{"n_layer": 12, "n_experts": 64, "router_score": "softmax", "balance_bias": false, "vocab_size": 5824, "norm_place": "out", "positions": "rope", "rope_fraction": 0.5, "parallel_block": false, "init": "normal", "init_std_o": 0.023, "init_std_up": 0.023, "beta2": 0.95, "final_lr_fraction": 0.05, "seq_len": 1024}
Below are experts of layer 2 (counted from 0) of a mixture-of-experts language model. Rows are named down (a neuron's output weights, with its number) and show model dimensions 256-383. Each number is 200 + 20 x the weight over its row's rms, rounded and kept within 0 to 999.
Before each expert's rows: a language model's description of what the expert responds to. This comes from a sample of Wikipedia text that the model never trained on.

# expert 32
What it handles: Later pieces of common nouns after the or a, such as ants in inhabitants, parish, other in Mother, own in landowners.
down0,190,180,179,172,177,235,207,181,222,193,221,139,198,213,206,225,185,203,204,223,184,198,207,201,203,199,189,191,190,244,207,204,171,161,176,205,167,201,225,158,174,179,225,197,198,241,216,144,195,193,173,203,208,176,214,189,222,164,193,162,223,224,230,189,208,209,176,187,228,142,172,215,212,221,163,196,175,177,193,190,208,170,210,220,203,178,209,243,216,201,208,262,191,207,186,193,211,269,194,214,214,193,242,224,209,193,200,225,182,174,189,186,200,224,205,182,232,223,198,189,169,189,229,183,183,224,218,195

# expert 59
What it handles: The ending of junior, capital N or r starting words, and short pieces like Fle(et), I-ron, Pump-kin, sub.
down0,193,218,174,177,180,179,202,236,209,164,201,209,209,210,189,206,178,233,197,192,197,177,177,203,212,143,231,213,223,207,220,195,195,175,202,206,198,213,157,185,213,175,188,220,201,212,205,208,210,212,206,217,187,214,224,205,196,222,214,172,190,204,196,211,214,187,215,181,218,151,186,205,189,165,176,262,176,202,193,207,227,210,231,184,189,211,200,188,189,212,180,182,215,194,197,208,207,196,185,174,207,213,188,212,192,232,204,180,235,220,217,187,195,177,190,209,195,175,236,191,189,191,190,192,200,206,179,186

# expert 20
What it handles: Digits in numbers and tables, and middle word pieces such as ond in Beyond, led in Wimbledon, ing in Beijing.
down0,207,211,205,209,168,205,188,194,180,168,202,199,173,210,200,210,215,210,225,185,216,198,207,214,176,176,192,205,217,184,221,217,193,182,204,218,177,214,203,227,201,169,217,212,176,179,194,195,187,199,206,200,183,187,229,212,211,157,202,165,166,214,194,204,214,180,175,201,206,202,202,202,223,204,207,174,208,193,200,207,211,227,222,191,190,191,252,195,194,194,203,174,218,206,223,185,209,231,191,184,196,220,182,221,214,169,186,199,193,197,207,178,225,210,192,193,215,216,218,211,212,180,195,197,167,196,151,182

# expert 40
What it handles: Subject pronouns like he, it, they, commas after digits, and odd characters in coordinates and foreign place names.
down0,173,223,192,209,228,239,211,194,219,203,237,184,184,184,207,209,196,214,200,185,220,202,186,218,202,221,171,194,208,184,201,181,194,191,186,201,208,176,167,208,217,172,205,226,195,179,164,216,212,203,202,207,191,183,162,187,190,210,183,192,191,214,219,202,191,175,229,177,228,171,181,211,171,178,212,214,190,179,190,235,196,216,183,214,182,196,237,217,214,202,215,197,207,219,181,199,190,189,170,220,178,175,223,202,222,188,176,247,222,203,178,225,179,210,209,205,176,178,219,209,211,201,189,207,204,211,200,232

# expert 50
What it handles: Capital letters or short pieces opening proper names and words, such as B, R, G, Al, Leon in Leonardtown, plus above.
down0,189,199,198,199,212,177,215,187,213,207,194,217,177,217,201,189,200,195,201,203,219,215,222,211,218,207,192,209,197,211,225,208,202,177,210,216,166,208,178,206,195,195,204,208,178,195,193,197,211,165,198,219,194,225,212,211,183,227,193,207,186,155,209,221,199,230,219,185,176,224,211,206,205,219,184,210,178,244,174,208,189,213,200,214,201,213,200,190,185,184,217,194,206,162,224,204,195,165,199,204,206,219,190,196,171,201,194,217,200,191,201,235,172,189,184,205,208,222,186,216,176,201,167,208,176,211,199,204